python train.py --experts_per_token=2 --d_expert=288 --normalize_top_k=false --balance_loss=0.00185 --lr_router=0.000309 --tie_embeddings=false --beta1=0.95
Below are experts of layer 4 (counted from 0) of a mixture-of-experts language model. Rows are named router (the router's row for the expert), gate (a neuron's input weights, with its number), up (a neuron's input weights, with its number) and show model dimensions 256-383. Each number is 500 + 40 x the weight over its row's rms, rounded and kept within 0 to 999. Numbers have three digits each.
Before each expert's rows: "gets" lists some tokens that make up at least twice as much of what it gets as of all text; "comes after" lists some tokens at least twice as common just before its tokens as in all text. This comes from a sample of Wikipedia text that the model never trained on. Tokens count by the router's weight.

# expert 14
gets: " to", " that", " he", " was", " with", " it"
comes after: " to", ",", " he", " that", " and", " it"
router:534491501514496484569517452511501461486508546497505500518430476450515564535461519507451534478491525521516509535518453524529602470482441524512520523581569470560476534556452427470550514543528544371515424462426594476499535563515510463443494476468505522547418556511435544495462527513486427546498566571516456499453480522547517462576460523506500516524479481524565539503487577489513451502447
gate1:470520498571444514562492519538479544506459426532539473431453473480488480532557508485509451447532458515440431489537425506486497512487461571465466456577531505570492473443513548465484534493590446482537530448550492482451488431465495456538510461507538481472480522488490541507484556498521507534484572560523492535490435484539486574530472497545461501513473483469522480516496505504554462535535
up1:499430517534551467537444544538435467600455510501447469489556517532426499589500455495471427477440573506553596446487558527432482482481548508564506479469533552484499476519499436491475403516482486496488490496505513530513484407499516522528614506533521475537491465553442479502389494512478462523496518557512521488559448484511491476557493481544498400475509434487545443495430474488510471566502
gate2:495463545481522439450454442422485434524447529450480545481476538529452479530516529458556513539487482561495499487458471531489498522559494456528512476547483497538486506487515476385549470493456505514497434443504458510532571480503502520490516437555449445421461513536545496508489499516483486532428521459497481454500475524517541530459514438543450514497470435445471444501456521509531407501514
up2:519480497544575422510476526493522497471525508560580497503471457431460554507480473545491486539554503517469406492556486540468453551458501540488482442584485481502515509566471532442533484432496535558525442483456468489479547486455487528455474376547494526506496503472516528528502494458543533533520539597554459490484553467500552447467479486510428465521485489529462504551488484459484491575480
gate3:456569582529512481494472553501537499401607558530431449455426513462593475484508443402589488526474470573554527527539494464550437478469521466521517489526527541579453533507529549475483542411515554451543526468456474474470521533515450527532533479491504433524513487449503491474502483542544517506465449579570515514407487475432468420539467513472538590519515474535554502478537516551521530511544
up3:492513511459497454445418539508476477495474459409494494500535439504501493543553561463455435512518520436543457523496515553527440516523543441530496520505430501497551537442478557520511577533501513540482522515509490536505487539419446528412512501525453511445515509518509512375526511502494417501468524504535493571498603471513505546495570498516521540471486477507512455561506450418492490473491
gate4:514483492579503539562481544504505530539504494532501462511493449459544477529534522559524524563533443454524486560512469506474452547457538466520506526540451497435553524516483530517466522467534529489565539457455506478470560598504482515511563484495530505497477480472484501453533450515525491489455531434568509505518506586480484523584544568476539567455507499535481456467479491470457462441516
up4:502469559536477429538517575452423494505508513548466447495524483501553501540529542483425501498508525510481541479449510498504552470503450509488454441588467525463565548587463508569456449528508485497461539510503455527533442477612542537494498467502526460484437555471503540461514454521509520497527564556421495535463474503551471524501517495452506488492452455519457441488513510542460477526463
gate5:555445533479518613449476472486562502520539473550480515559538458479462596517438527494533460485449449502430551506471618549470504527534500574491551479460477475517490450489480502560499490488463506491537511484483480532490445493468533482485458542534499475528439530450575548563509495499537441474506462442495464549517529440450519456498424502463497512525543581470453516514492527460492508525505
up5:549500502578484504482489475476554484448560484494511499458521475537504460506592519468511518476526440565515492503526478544517566519486558478519489479567474505524469483609397553455475531431468517497483430546494499455443502539567527522467531478587492534489468479521472490507582480514479496480458465509502531522488529532520501472498543500507585457521457496494496476493540471425514561454462
gate6:469503439504545534531498496484472492509489542441596514474430415457498466426490455538454488490498464560520515532508512481544527504534514590488501571529468418522508523500486526551497510449488462440455434544380557554466525446517543535524534447500505533476486499476517473489462531513478506508449501504477515572582441539540439507514478511533482498552572471533520502519462547457478507560494
up6:527458523527483461497488485545503408473480536486531457480491485463564533556537486554477465568525442514467488429540536549519571461575515469545481445529470581517562566542462493482516475449461499422519440451448499494599468542472450449506544540509491539549630480515507434516555540472476473459498566492506418499492437470440578561460482512485496505506467530459486443510476470472467552412469
gate7:513508497512427453476521530490531536509518503470508473501570530525536533528538508536407552511490514503492482567521479495458529488515411543544489551493504447478501547475477495499464497448465467558486540402529516430571544503496546539580415457497440465450419507499476417520506491497531459509507510427484458555522538587495480479455574543456530444568488483618548532497560472464593534452434
up7:538468445502462446503492566493555486442564542441518476473490520519469565507536486500434485532509524490511435480495493460513586513465498422443559464445527459477489489490493508481473481476566521550518474530488554508511519491546500454495562406574527510565436546477504507444493498504531431526582470498475511554585488514438506471560489492486528454488451466544526560547488512546484464566496
gate8:510522482525513581445418571484508533525501462540551465451469455479523482513497527431458481496529452471447465516490528504503485446546509553492528529445529501514504522439520520487444519532481511567487560501563499534491508431518459478509570540555469525476474482421516499515546443482457519560453473551600450502552536558517532434525535503515558445518463523429485465487564397530451374494482
up8:419552466530489590484519527445522445502561512527479531414504473455475544535496478518508468482530477521460416453495445476560519475551543522442446570539514479469559495512523486556558524485476547445487388489483476516558478469489516457490557525512567555554559486519455504530493431534516478442477560521480535451516500446443569551569552491429465554490458482485580472576508517427486452539529
gate9:498579441448486566473479558494492537517488345476504495546456489503447489573520459523423471526602499545450489516561522482459469475484496466529417493494432500491500503542524467458461553433502501516526511474459504526517457483497430460421523469500452533457483494508448490503565448538519486513485509576516482469456483535562472461565513527576464520451447481489495525467432495563427504446469
up9:530549443593500465468491448476543490436518430469541446490477541514521462462432528527541522524475567549447506572529543469516505471521561540453463552543505405514524505585534512482406561528492550517504527470482551525522521473481468535464545505507490455548527537482472448504528500517540517436533488465428501451507508487540470487546529507551578504475462501586506569448527494594486477455545
gate10:492480526499536546445537510461486505485568440543543451525519491418520503457489558564569478470504519458450469478432443464525477437500572468470552423551519539521431533495405578501534494479485455513474469542469524532581478486483475524526514558508474535559496459479505525514514482504472456564561515544492513561500451510562525459469476479483509458532511512518551502527529492412579492481466
up10:507478511497496452474441541526479476530521464476509466429555507558453547530460526532464487534467436499478422482524530488460481489383553523504488461508506468478576465490462547538504479479505461548505535507477487519519507466496471522477548427413489519494543452437474562519469528574552578529512497439535554531605451501545494471464431545494523496500439471551504470504484435490476443485462
gate11:550527501481470531467505514492444577540547460522495509468512497518442500511433520531535442567448609457505531518474496452521435464573507516483521510534427443483532443498538408483536488422486472475492529507538480531478481507483506492511523495453557489480532469516532556557443485525492446509501429501517479502468493518524490456485502504579463489501491485544484488478583417459515438461433
up11:435514484525424431537487519534528543490530484481538471442510480457478502458462475484467494461439504514433536553488559482509521436510455467464553557519480418553564470511541518512431478522457438462531502524533497525491451464557561444479502496444447489516588521455496583457497475464521523512468572577480475505449493511452441489496571499565539448489486496526542492454534533455480476536510
gate12:427528444487474556496532542501576466539486436419452474482468451499491496493473472499492487476512518555519543432435535412486553470491524523469487531530497514461485481430497492508547461455488434578464459557495494564453466534576501613498543527549491524528452556501496449473494449487549558495537494553457549515462496403509499549457495558522454518528482565444470522492513417486474484516509
up12:439529530553536453530531449583530557480476493485539518458505485559499481514449447500559492496466505476476500496558470507490410545484446505540565368510492493438546437482505551529488489534594492497501487519430498518486523478487461490488494506432509539524503583543533527513517529511524511473477487490492460513583528479510467488514497486545493497549566460461512560519507529486476460506505
gate13:512576447568461538511437533514468555534484499587443590559451499546546549457450476509481473476528471486517584549544535493493448511540459494505395558464543529515517376523487481581490487502501509492508527482473514498517470478494520479485563469517451505504478567481484445498451480519505550424436529496411435462421501503484507468443507545557469522453546494521500525451509507546471572521434
up13:484544539505487510512519476457454496517512500454580414511520538464444441482531527416521470544554557436540487528475516450398522497464536512527522519483441423467521551468498488486482518541465562483498563508489534540558526503525530475543512566474499525530520531484492490504527525464461469604561537544515435421502545505520507533496475520495489463528530491510538422535473512577511439515508
gate14:528461482467529478487422467546476459582400374499459455464471499423500512533531539502512483486541556549483524435505469476432479502540493521483448451416472447530557533468434502437555472501503504445485508559465479460549525565530437490467483531481509540480458528489544529489559535476476554575541487488543518472471515549520468497562491557557480498541519500497454423441536535468566540438592
up14:505552560502509538450555491501590509532552450512446450578489546430421495499454485423522472503508581516536470590518564468477478517482549528587572444575454537447539552478486462525483577498553550484469532565512446518438419510497516533452535522545472473437503509489563410483472502470498467489527530535518500430489499476431535471524495441483495515511475496462532574537457569514434487573425
gate15:477501522510477493484526546466504409472487482478466576510535457488442535492511465499416518533491539547458514484446516492517540513560460464430474420495468584501473455367512450499506513534534555450605549535462490511495494575574425508428457572538525501555447536497499526567483457482514524496503394475528511523449471523463475537480540482490542544500511454450451599421526538463468469517528
up15:468466508578533552508513523512484486587482475521528583532452534480516525505513500497468441456451500553520585489420552477509511486474512469486541486534520523528552470496468496538484506509501518552496525508507448441560492589519464589493517465483547458447620454511541448459494531502433566465490473442484486503508474455492500512505526496486507455543505475492515483510562533455541494515601
gate16:523485455506555482584435515492540511539515514473564512449466508430499534511562504447480516401421481535530484590551521526455528512493453513498503526548550439531544519467537439496537483546573523505483527398498579456512453584515570450498540499509515529428468480481488482426485465496509486498522486452556440460509493471503494576479490544494485472508454477503493503503479520548519496450460
up16:529509500576527441533479499453531431448443513471475563502530538530477504484536471506490508575470491485603575545498493502498475517512525433445489526480536441501488470467470469520510511519469533519483477493448547532482521472561524421532497531572517494509564372468510445457507508508493476442565489413454504537543483504573477508487497498516516537529531525552539522461521559576511486471417
gate17:488489589474447546535487461471549490531502472537531544434454495512548511503475425494538590458504551577569472526474466446528438540473481615486524505489481486530511511485475562448509493536483459550448517501460512534470421470517431487503518454422564531561503474423500447534517499419407529494553508532467501456487509449485447579490488490513514488440506462479522442465465527474529457526511
up17:478484447520545561503482490558504501482502393505462458530532519484539533481536441527420443535521439435501541486503510562494529485504487543480558526482559534537517448540495505542477509491520496520557511477457376428506527571479547478505550538544457520576439515501502510589524507604550487509523559514444474420453483526500536468479511457531504535502528535489449403519507519452508503460484
gate18:454562593500520470466407552503532537534508489522521475508458466491490425543497453542508447495538518504519524472522421510486511465496542568538480497565509472501484509513558558532529509435530543433526507540486522454465504479441511547473477515513507430438469482416463507500565470503475434498568477532530562536483527519461533488577463532506544460495597567490509438539586441538489436565521
up18:466491531509528452457515470439475514515560513463539506492502509483499520519442497425523498451567513500588522481476493589510519517592489560507517450528548452489538490544477528520509460553553505599468483538518513501456493475448524455453566512591458454452526454483462452466541577498549498522491499488446512490492576560475512468518509530523474467464499475479492516500465422520455501478476
gate19:432503417524487507539479517391493452547403464480499504485511494478454426463445538523539489537517466437498485512495501546510519541476417516557386491519513509444529500508452547517475472470527492510470477517507499457472577475379486543520454532555541490490486521533465493457458498432491561475515514473527500432459475514519425456490497541556537475531460544487433476472498492499422474495600
up19:453462530566443501496487562543521491488544511518470517441498539496476476448565497440580518483482469497457472434510476483492554526507508482496532502559504454450420465468487528519544488522469483427569506563502533466386535518525515409457474505417494445468549478499518421511528507501495522487507527503535413466545518492512482444478514532445528499466482487548440513488472550546456536555453
gate20:479565516475424472522500564531527494476521508499530448512463511470443507504441410533528497563547475465482518430500514510539509511536490503581549486493517531469464485526612523542460500441548527555508543450477526467497509519498527544503480557516475458496534502538517467456517507498575540539560456431510548500566472546503572466516440545525512487534440517514462531469498506591557525524460
up20:546474511458524495501377514467484537462530462509450530497570523553524497474450430457499472495462520449503581498523541484471456556516528494501488527532490400543523509460457528502538464478480529493489524537508443541431445536490474522496569553502578470496547473541467478504515447558514559429506465447502528525521486484476476488503448429501480568427533457542542498469458493440485533473490
gate21:509451507511495532465529448507486536510412525510459506495505528456554503551555499543526435476522523532510491505504421493511550516521489501507456541518509495582517563520395506524492453553559448498456533490511560463455560517434468518481489533420547446481513486502461538526540536525581492523468553517495516551513506409431592563501488502537439547484557490428535494403414531458515419418563
up21:518570576567421438513538507423545524464533489471520468485521558516491476553556521534558513439492491509489489453485451513575474501548490505544544483522560513515381483544536463530448536441463509515450514485478504505535482542497470424502430564492469538464534452524485491558456514444608497466475496518500438450471535413494495516521452520552536560475501457460527462550538531474440515533527
gate22:494469564482538418560536537472423441507490542596547547472459530543470443514506494445499499509549504417542500412481508461538418543511529469496482515523568534523470503529506498430457480512549544532555483533515463467498446502476432529432481507534527485523513461493540481510481530499481505471578400569447534488470508481503500444500475508563563539511595527529479526528534487504477522481406
up22:473462553502434459494450517480432485560549531554478514463485443452495553499519532454411480525542514536488504511473533536521517486549483486437481491491540512489575566442427469515521543478499483566452449531504505483565530562440516456570483526495507495522493591474454491485489474533477564508482549501519508559545526468493489539533522593537533468547475514509465530522484506495481518535458
gate23:517505547520497531559523528498493516500512509507540508480478544524540495485433539535524528520478527503496531530534382463509461527460490480447466485512496478424470504527490501572523450549506488441478508429423454492525432520466543561471603539532531555452473574546600522565453531503453528505536504500503471490557459502530539509527471502446575555520471468526514485430456531448483425505456
up23:553472519438477499520515578518428482528493510461438476471447497515507504513519470498437463553551567538524558486532483514505500482497520472517453432488385553472493500521430496508543445482434487484440549479465537453503482464507438459530483515543514543519540545433526512482465485421477480441488517478543469553543459554413473566480594495489533510532507524469477518493542486495469418457614
gate24:451570511521441488476503550527506518468517565456493462561505567439486442490491483547528516423482525514506538574486465445480481462503463521519538470472465524494503501496572498519462519462439458565472569488523526507526499453478520553527499612509463465446500475542463439490582491426462512513535471534502435518418502488459574485548493497462538456525478548466512511493489498472492440524420
up24:446542559500497531506513491420546478436588478489554510559473500504399530510542502537493483527480493505490476449506439479527491443513526547498607447477419478449574582459525494490435529444569488479513499429527536488485491482505549541548440455436492434491554497499489524449579540478509440515555461466513501456536530493516520489544442479480439467488427524505514547449519511527533549482550
gate25:465454437457463486446533523492494493427507463489491466521514511524557487501488500533509469517540547582505528503466473443464531485433592515532525475491476450515516564475487484469522551502491504465568434539538471507572489527543486454440477475529512506544538591462468479533504503580464464506503463507501489509493488467489534505512535563398429572531464506438557546473497463439541495425471
up25:472445528397497456517513504526460460597474494505476476571542483492497383501452529514434510465525477453473533431524473466526457496499566522532446474490579541484490458502538484496471585559537471528523453504466417471509476553455515529460519511566537568461472512527411497585478509459515527501462490478525468546474361483477482479483466586528478433511453467447459514486514473516536456466469
gate26:526511512538541494437446510426500433517455440407522513505528593565511538484504526516534461546486460480518494491480517488475480490556480559478486540469526531495458528522429486469511502516485471447485491506618452434528624450536443518454518508610518528498533556524557521430484472510544467512453503515508458510504510462552454453527507600523530447545521527469529463440578445520565506453493
up26:520437466433512487525474541455529462545445460480577506478491497512531471550543397521478528412539477508523481507532497465491495554516473439472429502532479573456471462542476525483443444506486472465512376454515477495448477515575458458547472435437468515463550494482542481549505463520481544572482545443458492470497535482457498581552534517606499566497502515454495529422498514505525469416499
gate27:479485547479425523523537528456531510488473507474529612520469492466441576506503580564549448504503539461508585473513517537542487554490477605510455489549536523547440486552495497419540490468434481605520513539525479480483502494557481484498470608472570441538487545496509497517502508484483542514400518486553505477547513525432537476487497497494500523524487464457489532493469429561513538521463
up27:601447459492566498522470461528439526529559551498463528420489518513485486494542403526493511488447464476458493558503439515478457474498424465493539500540530504517613533432531505460490408516536514488419494582520486513504428498525528508555608477449439602495487514530476556517583575493433479485451499536509530477513523486530475492560432461501515493419515588486446560475518548507518507504458
gate28:534521510441525438517548482428475569555485498485485477526533478466515593526473480479458516504467524478466503515562508529518506511496511512492447406442459508459551511560573505446419454479462617468468584544494502526518528467437508508551512473465547516463559535452542487488543509461523400475538496523481553523469460492563445524481543525474515502431559466443542464463565484567525533488536
up28:473480580457514519536387535521487496507456516555512492431459480473505501500495468488494462501565519468549525508557559499472532488452514511538475494518483511513540537528478484467414555453520477530465518496562432519549470514492556457472513483424502465391484501467514469481539506479478448556491516465595540474520507530494472535491512530454457474509507519555474465499499477500500497510510
gate29:505493448492496473493574397525551545518552547512571527431499471493446530490540460542504455440463532558521474477504527494496567522472496488453523503471562556479545511470572450508520428466478549479551533566462524441467535519504553480490572457501500462488461542473464529545505520493511527456508517521442518519419473506498562469430587519498483521579560523478585523481454503533476484505524
up29:515527475448533442544514521492494487518522498398500494528483444467531436421501526543509525503541511479479525522535476551539413529571504488487519448566507546418470547570463530512478557454494490451546488532480544462432511435513493440419556480500523521475542532502468529538460527549478476471491508496507570496463502517573566378454470494497531486514514467514507452558523520468544374457521
gate30:539487530495480568499543502508435548492458487396557539467485461445485484480545524467592602467428468433525590480586536452500494586510479479503382509500527523543469493456468477513448482515501533516449513556429462458512496523496496525438441468598496539475487433530532517524437533482506494500490511507524458524494442456482512497592475468498448523566450507497470412479489473477493471538506
up30:497536560528438517485422431505490535490468497519534464500490441515503558538578470456560514482524517489461555486463484491504434582478453527595492565476468489509481468571530563547567541533527499521486419523565441484460504508486541543491470501535592518555525527484477476474504524459473570429455510533522508495448482489497486516452572570469477555604470526516403523454432551537526473453493
gate31:498506523595507458511503554471570496450464492432482534502526564488492485552565515501481450438513503540485501513476500474511497433567515551511466555495527507466444504540518536546449515519480546508501495576538398502500501528505532500453519518462472504529452475574473490477485510446498439508552501529466486495465535509547491458516484456511454386485485533503541472584512447483420450564528
up31:489518535551505493583523504462486368502508527440524461484479500514524523494452473469497483526503478528515528532494552516505563544555525510515475541459452544493473485588527572570478544447468459484484414446497540561510456422411509495524543547461467532538509470473476573427580485511472507442465520537479539524511438525481565495502522493504559528570478471515414524501518563500575524477511
gate32:502516515508482474435507528509489527476506486498459525511402461467490508528531474433516433465472559501461497514558536535479538547554507442453495469606525499413556467514488470428470525481432552501500494599509571538510516428474442513533506483555606550459444541488446449545520505505513510531505507506486481535519505485476425468496420484505482499420520494490565491533512481444509504524503
up32:542519449504456501537518470569517525514442518499448479507490487485524528482483544470474514470543505538595473554502530483470477476519495520465431585572466504512485499469496511419551510563552493470568518449466478469532432530482510526560476488353446483459559501427492505459525492511488491518559546536592512536423523481564471471569489490470513588505479514464518525541439538523511495505578
gate33:437426478507581510500469467559504459459450510520430525505512494550444490512571475459513562467500465508538487551569508548467509448497530465440482504581545560495464544508519464442501486491508572489482440507425439512467517445465485529469457539445485484480519533438498495533451490533485539549543552526434517540535454493525468489464440453486506504468523518459443462575489531470453481528437
up33:426478461592531489472543538525539522543469484502387490560465459473458514532529466483558499542539523502480463512564426510487557474506490525501546533559492480441469504497517512436488496477484481540504467552496534489523485522448480491509467443532476518522570507479547496455512619504468545517507443522479490474509527470532499469497504422455483549465452527436490534532561484514450517498515
gate34:436441482469456505458468504476454419436515508476487487509460457469540549474516436504489499487509501515526492430419443531504483534499574530435490468577403571567508492440523488452519442525517463516421454489462586503503438481521469504477520455500441537570479536430464475503439454515508474530542505502505479537549574495444451494541438570468469466485498493520415488470489442462479494454511
up34:451383500405474567499473458555501507525488498469526451495493498530514545473439384524490470496508423462606551476515458476532525465537476463432519523547464503469488509476518542528518517498555525528448451521502497502526470434417437542472579486505511489492522508479532506535466520581492473438458488530432573434468520412523478435467477565482474464513435489472433540526461581454492443491463
gate35:460507473604486440539483530471528501514526492408548443465480562523557524548528478493499522455536537419453508531536455421500561479524490527586496491481449475480516599472519530550498547451473554508498472547460536484462477517479525474424512447485489457454534521528528467459530414504502508428521512564506561546506484485544535416502531511550532478547574574519490555452565443544491524506523
up35:482493523567495469403494536545546501412446478407483504499533509493429512495478536472475504512486512496466601500447462527511508497468504453523476446516547517532450534436479462516443461567493558493461458485515483494538439506498525448595533426478524449507508516422560545459498547490537446491494546588506450499496542509485449501491481490479526457427456526511513458472475555462570518501438
gate36:467560527450464572432496527509478506443453503407474523473467531512485513512480525483543538464488456532518532519434515528461417484572513561536553418516526501452550432530441460438464476509542509485575537468502498493456509465478444521531476477433430546443544472574549419481580537499504504477525478556516567535417497485451504505471467460452567409537527511475461524473514502461575492469466
up36:488538527575444514488424479497556485524443477452501477479497514536501488513510512503497421455528497500514512468540519501480504487508442512523511506512485430529448456533503519557543462513497449523586500451453501485512561456486543512496518558501543468540538525540475567545490564453554482450607504456473434565458545544513523477506474446541461522439534429485556464447471429491530462506515
gate37:535494491511515502549457453536456507504514522498538506514502541523451523553527452444498508502493441463539499489546505510423438529523489516479504481528533515493449527516493458521493486526523441473474483434460477514458478541451430484506469542485540457588471506493488473494483518511526598484534502515581430484567544501408465560484501502474480486486529481540541415493484500496551527535521
up37:502550533501472532496517438454533489485499522490496471485548524507554560568480471467568493553484533521509501463554525494504557503536430474490496464472439510471450527581432460499472499504589527559497464523453550517439475554502503487527445515517527481486456487531509490541515553518524482448497494524526509526562515512453539467523428501423566574446489443564499504509457519489433523469493
gate38:495500526524513475508451487514535460554468529508504502523546521534503570553502471520515521524583411483489490429467479455419555514472530469458520445420444597465534542487474469540453517479549472520442475483464542506532546557457478505468504481485494367437497484453495582399483501504541518526533500498566535449540521551504444468553484480472478480516446461579534422507493495528570579478500
up38:474525478520486462468562448526543525490462510526486529497491528389568493499521521518493447535495562511582514544477454521502509518524563499480494513508513541473508507488513508534478514504473454510475407410449422478495517517514492470497482510530447511462528573497439568507428471567456480501497503550496513462536514467523447535560530525544508461606477504521500471486512456467431470473546
gate39:583429393491497475513573500503500491480502534538466449517543521517576499506510455530480503485485532474528523486500442524508523484388553558516557459473460558477535437490537440445467565573459501521428494509504515482496430482501475475550488442432424512480519497479555504482472507467462558507475489460503461532490536447430512532570518513558434461479572550490531496517436539533475481470484
up39:480558528498488567471462477465513489538463492494488550508496545588481499505500480523561535544485422525452430447521550431449527502483544460495530518543436535543514558507480498488533479515556514519489471566496538477509507457521552590481518414522520477630390463486545499492574541516487538542510501485442489464460479520451481574470440569528518517463533581492511494474483526451404495513468
gate40:557500535535534477530458527520473483528462463477419423474511444464450563547521477481530471502542518563444498515571438512537528549486410514491466503536439536536509547498486482498459475522482502567547566553460524482546515455440491446471481543403548493483493508506467527540516518521472556472476444447580576520522529475475486387491459447531488528478533481508531488516536467509513436444488
up40:554526506491532499516424535502448445458476398498479501483536464486438484529481484448462445552489490546490552468514521582518514448470488568523496482495557587487532498539492438458475567413473467531484534371464381499515488500542474463525507525496522523543475445479476527595457422456540424480545475540566510496529543523474548480528607476433532537498503468522521485500523479585425476480483
gate41:465562530482441537519521477445509512518501524475491485423529512501516543549438564517550528480502533436467454558461479509394524521518501525566567493497450515527526553448531458477425516488553496564462488527444495454536545512485434550475497505590459534532466487466454507541493505487452576480508464537539546472463438466490523465492499447491567512541498493423535483464515481500475567476489
up41:532521503473454481449494459495496512520474512480459444456460522483548526449478439495518501533412547489444502466454523457584494471460514550488470450528511477447572499596536552566499529480546467503529528470511467491512419486610431469584548567484444414579517533467455475477444495486612483515549412562520431512492532472474466504499468513509562491554401471510539550516583448412503488487455
gate42:545505475503463502502452574492554497474555504529449461563446476473458553545491510530506482489488440481550572520495503463496514490492509513517453461514562445563519548531566446521500555421525512434565524535453537510515515453526454530514611495495476538516555480501515471524468570554510472569499509430550511501484491543506528448436439522462530499435481443579514550500428517443515470540553
up42:478452506513519505505547459605475485543477499447447523490448517426553475450536532507483481467484523467494465454479528514525488461439578483507510559518583435458497483472444464491536458529492494532493461516448527516518476503456497464524458469548522515498472455485530484478524467562491429423540487517456506423509468477524418521526497556511510493522472505553434479496504476398495477609473
gate43:488446525438499482560474462499486479498493489539573492515483422548550554509509546498446461491586505524534546434512467524467582516541484448519489515462439475550540525529483480460600528502497447552510535536473523549475504468478480526423481527455540449523493476506557486490453499503403587459543527446497575462467552522482463528513533495525530452452570439530465525572491493557515552581510
up43:532526482530521506458424409520565416528490587506461415538517515515477497504480551468512527572518516518528521491520550464453424478481552547495479473427568491509479482565532510456468498539511499533520498425457488469532546480508572540561515519501469493565492479549475500511405510516517541427521512459532480559534488514517552420500500545527496487477478534525475456512508518485472431572463
gate44:531490521498510493477467526518537532465478574477581500494491421517537481444495413521502555481475440546526516497407545421451503449535507498443486505502508527450515496504438469534478516518526531548412500551530495503478507559419544490507468504419485513529506538492483490555449458502500452500489511461547542552444507533473480497498555474423520425521496484506471559526482503564503484531495
up44:505483546508494519527511451496502421490504506485482501424514505569431522519453482488546555515462503448491562480494560516453558539438486472510467462477562521437479466436450490501490473479462460467534470451464480482507482549477466512500524464512472475530416547415501453475473505536469479467555544437540520532530514533468528419480475491489468511523536411560522564499470476565510479549500
gate45:535543545548482533490555505505460474589525462562508437500527531504537539524556510455468469486592561474550571495471526488593528532418500500516445519490443462487562521547523447494531471477458573478514510579549436495453447481560434572467394494501565515497420556527504527479477483556474518490470505494550518549497515520539456502508524527509493468520531565457500490531514503516501520468444
up45:477564559521473473421449512539517553423473521472565458498517479550454506458506467522568492497532500432414538496547535506598512506484541511478524500494465494496452513500538500512440539481422496521435459602416466462494500484470496519497484535488512553567482486582480501441501496577482535532514514480456452439496580462490527520466520520488449435537494535518488497472532451537503527491417
gate46:402503362499485505496491524490425534563501492495499520472484473548468513488551507526557506527477547535519557493433494515601495482421572502519518447539434478506553526489510504515547550508525497559494514405502504447510511468537488535579501467474572468557453486458515439507488489497524526507514478491517509567489520454523568519488462486416414485486426503494499509529476495470474428530554
up46:507491470520492472470481426394519507483502568422503479503472552484511533508510474538555486581495487523505475503465514489460528451502481476508507466467516462569528488493547554543495484469513520522536467531480504510539507574495493516498523463530446548509476547565466544464561487465509461465412537555492503496538425515559479562518458502503456520487501483546469462466549447595529515443491
gate47:479483527479491481550481461508476459437408508485546499510518443497512526545488500475539508477507557564525566506570494486483474505450501495492563408489503443464508517426471470539543516436501573522532486495460515472523550526538475499410535480518488471554432487551505524417514548482489567514550518538532521556543516472445394542463457499529524545517562583510509508439549573579542585507485
up47:535488532407456506409497506491532545497562478508448440496520531513442444477459539503538502483507518421514485518528480520424487599553501459439531461496508449534477507495582514509472504475462505553518472554509528483490512444484507553483521501461494469513508503563463469520511434509544487530487564434573508460552521506480585540442504506496490530552499512480452491435436481566530397549568
gate48:413487551518499462550491456510509506535499472510533449517518482504514452475481478464535565498471493502487486479504496539534498565475489455548560501480552418459498469521419588432512599546555511489475443494467513520525466515466507525475522428514520470526550527509517518483488517573565497510466484513511524489471501505456557440510542486459534416474575481505472440509496486537447459567493
up48:508521523483509477518505533496506515499403474491495474463466533479547575446473450459457529434461489580494542516575450538514494527550434526407551498526484466466444522492550537476510496518577537508503504455579467473472462454498490448477524595487530496454492535456496465526570441492482557539480483547528559473511414514506508480534461474514464490432454516538517504514522589494513410521470
gate49:462592573544470483449470577504486499539491490531441501493536520476519496513461536594404602409486528510477532478472545461494510586491490506495483418423455523485412422535571461456555539488545493534484501486500540482531519447460523537552609457509568569627489465466498549522442524523478471549490506451449441459472456437488559463512546503496504514505482487501492412542471535531534454484527
up49:519526500503517504497491552520513519492584446500550482462518458452555506551528493450550465491450458443508432468496479560541545517394532508498492512487523498551476516508520515491500520426524500482512505469559565496502430461459521476514469482489463555501499483438455486560497510449477445557523526496460459528513541429488536481450463500506535494456480500531442491512514522409470470480443
gate50:456503484530481499476478553441470550507478484420490462526484442469504500505538465535500467491517501501516518539453481462525518478502569479557538479533469469538430505511497485463552419506462542501465454528467471435525476575519452560597504530495460495503597504544464540528517520521506491515493509521485575533565474497549437489498431562463450537490478513487520515513483453499442430484543
up50:508416533501478465552420556544464532566453519509554470525478455561544506464477563487512537450532468433553521453550476454490487475432536493488466486452606524513492498456539530517481576532511541569515499428551406461578505465519527486445562437486522469444464556493529508515545453505531512581520497469542493482517489496492489486553499498493503459561480575526510455415528512525433414527506
gate51:503462510470501516528466570471545506454529525518539498528558471476487551542471484472608519434471429448465440505482491494505460503476479538547510536501535581468436439549517513501516525483466489481563453569527568497513459428574416461535487494437560465416507488494501553463550465526490448504532529487572569488456446471521493505534489580490543495471494503599510504523518478385466528549449
up51:446523499491499534474451510482503483538544435447469482501474437464484529559496499484438526583463504519500452508486477525577510430521472484501520510494403574500558482514471425435451507486568527502494477495491523590547436449576463430499514537517512473443430538523438545471543484497494455560473480551418520503448538536529496470449488531476482528473494531548510496536491494503502503432521
gate52:516427559524545537458476587518494555501530546522557517512441504495425504484540491502500481526554521537487417521511494513534486559458504474496527514466516504528536494533477558589516481475579402491493512438509536507522529457468499485485486537501473450478481591497460481533506457450529441473516490476460593480515513472442456529475458458452475482490543524510443574575482475536503537454487
up52:516512491439500404478469518467451498478558484529477534389534493522494451509534483505513550563513459535509439505462526504533527530513558442518579455449472458505490476520474526547437497532465510513427485506502431492578466531461482507540506515586528555502484505475471513441498500539635468521471481456508473471494486464512560508479443543553507420469514515483477474528539527466530467495541
gate53:455509496521563468496506546416447587509457527495446510550534470418507491510566489493457539461519513516404517488465534540472493468509503537570516517511496505524530491518431556488511548460514557491583504536504516465476501423513484530488471503482489493465477478518493449524540514476408571543486501554491543518507480468535575488476431493519425489495527501414492482530541415485467467531616
up53:473492500510505592459459547439586491519446528469497535461456483434509477458531452525462513509560507514438428530531539525539534476504558569545454535557520467519454471499520566505494503525533552512531515442520504482503475529546525494556485544542458437513468494467502485508483527474481433524469507516558487523471464491539554584500520485558487472511554457434570405571529528537474529439381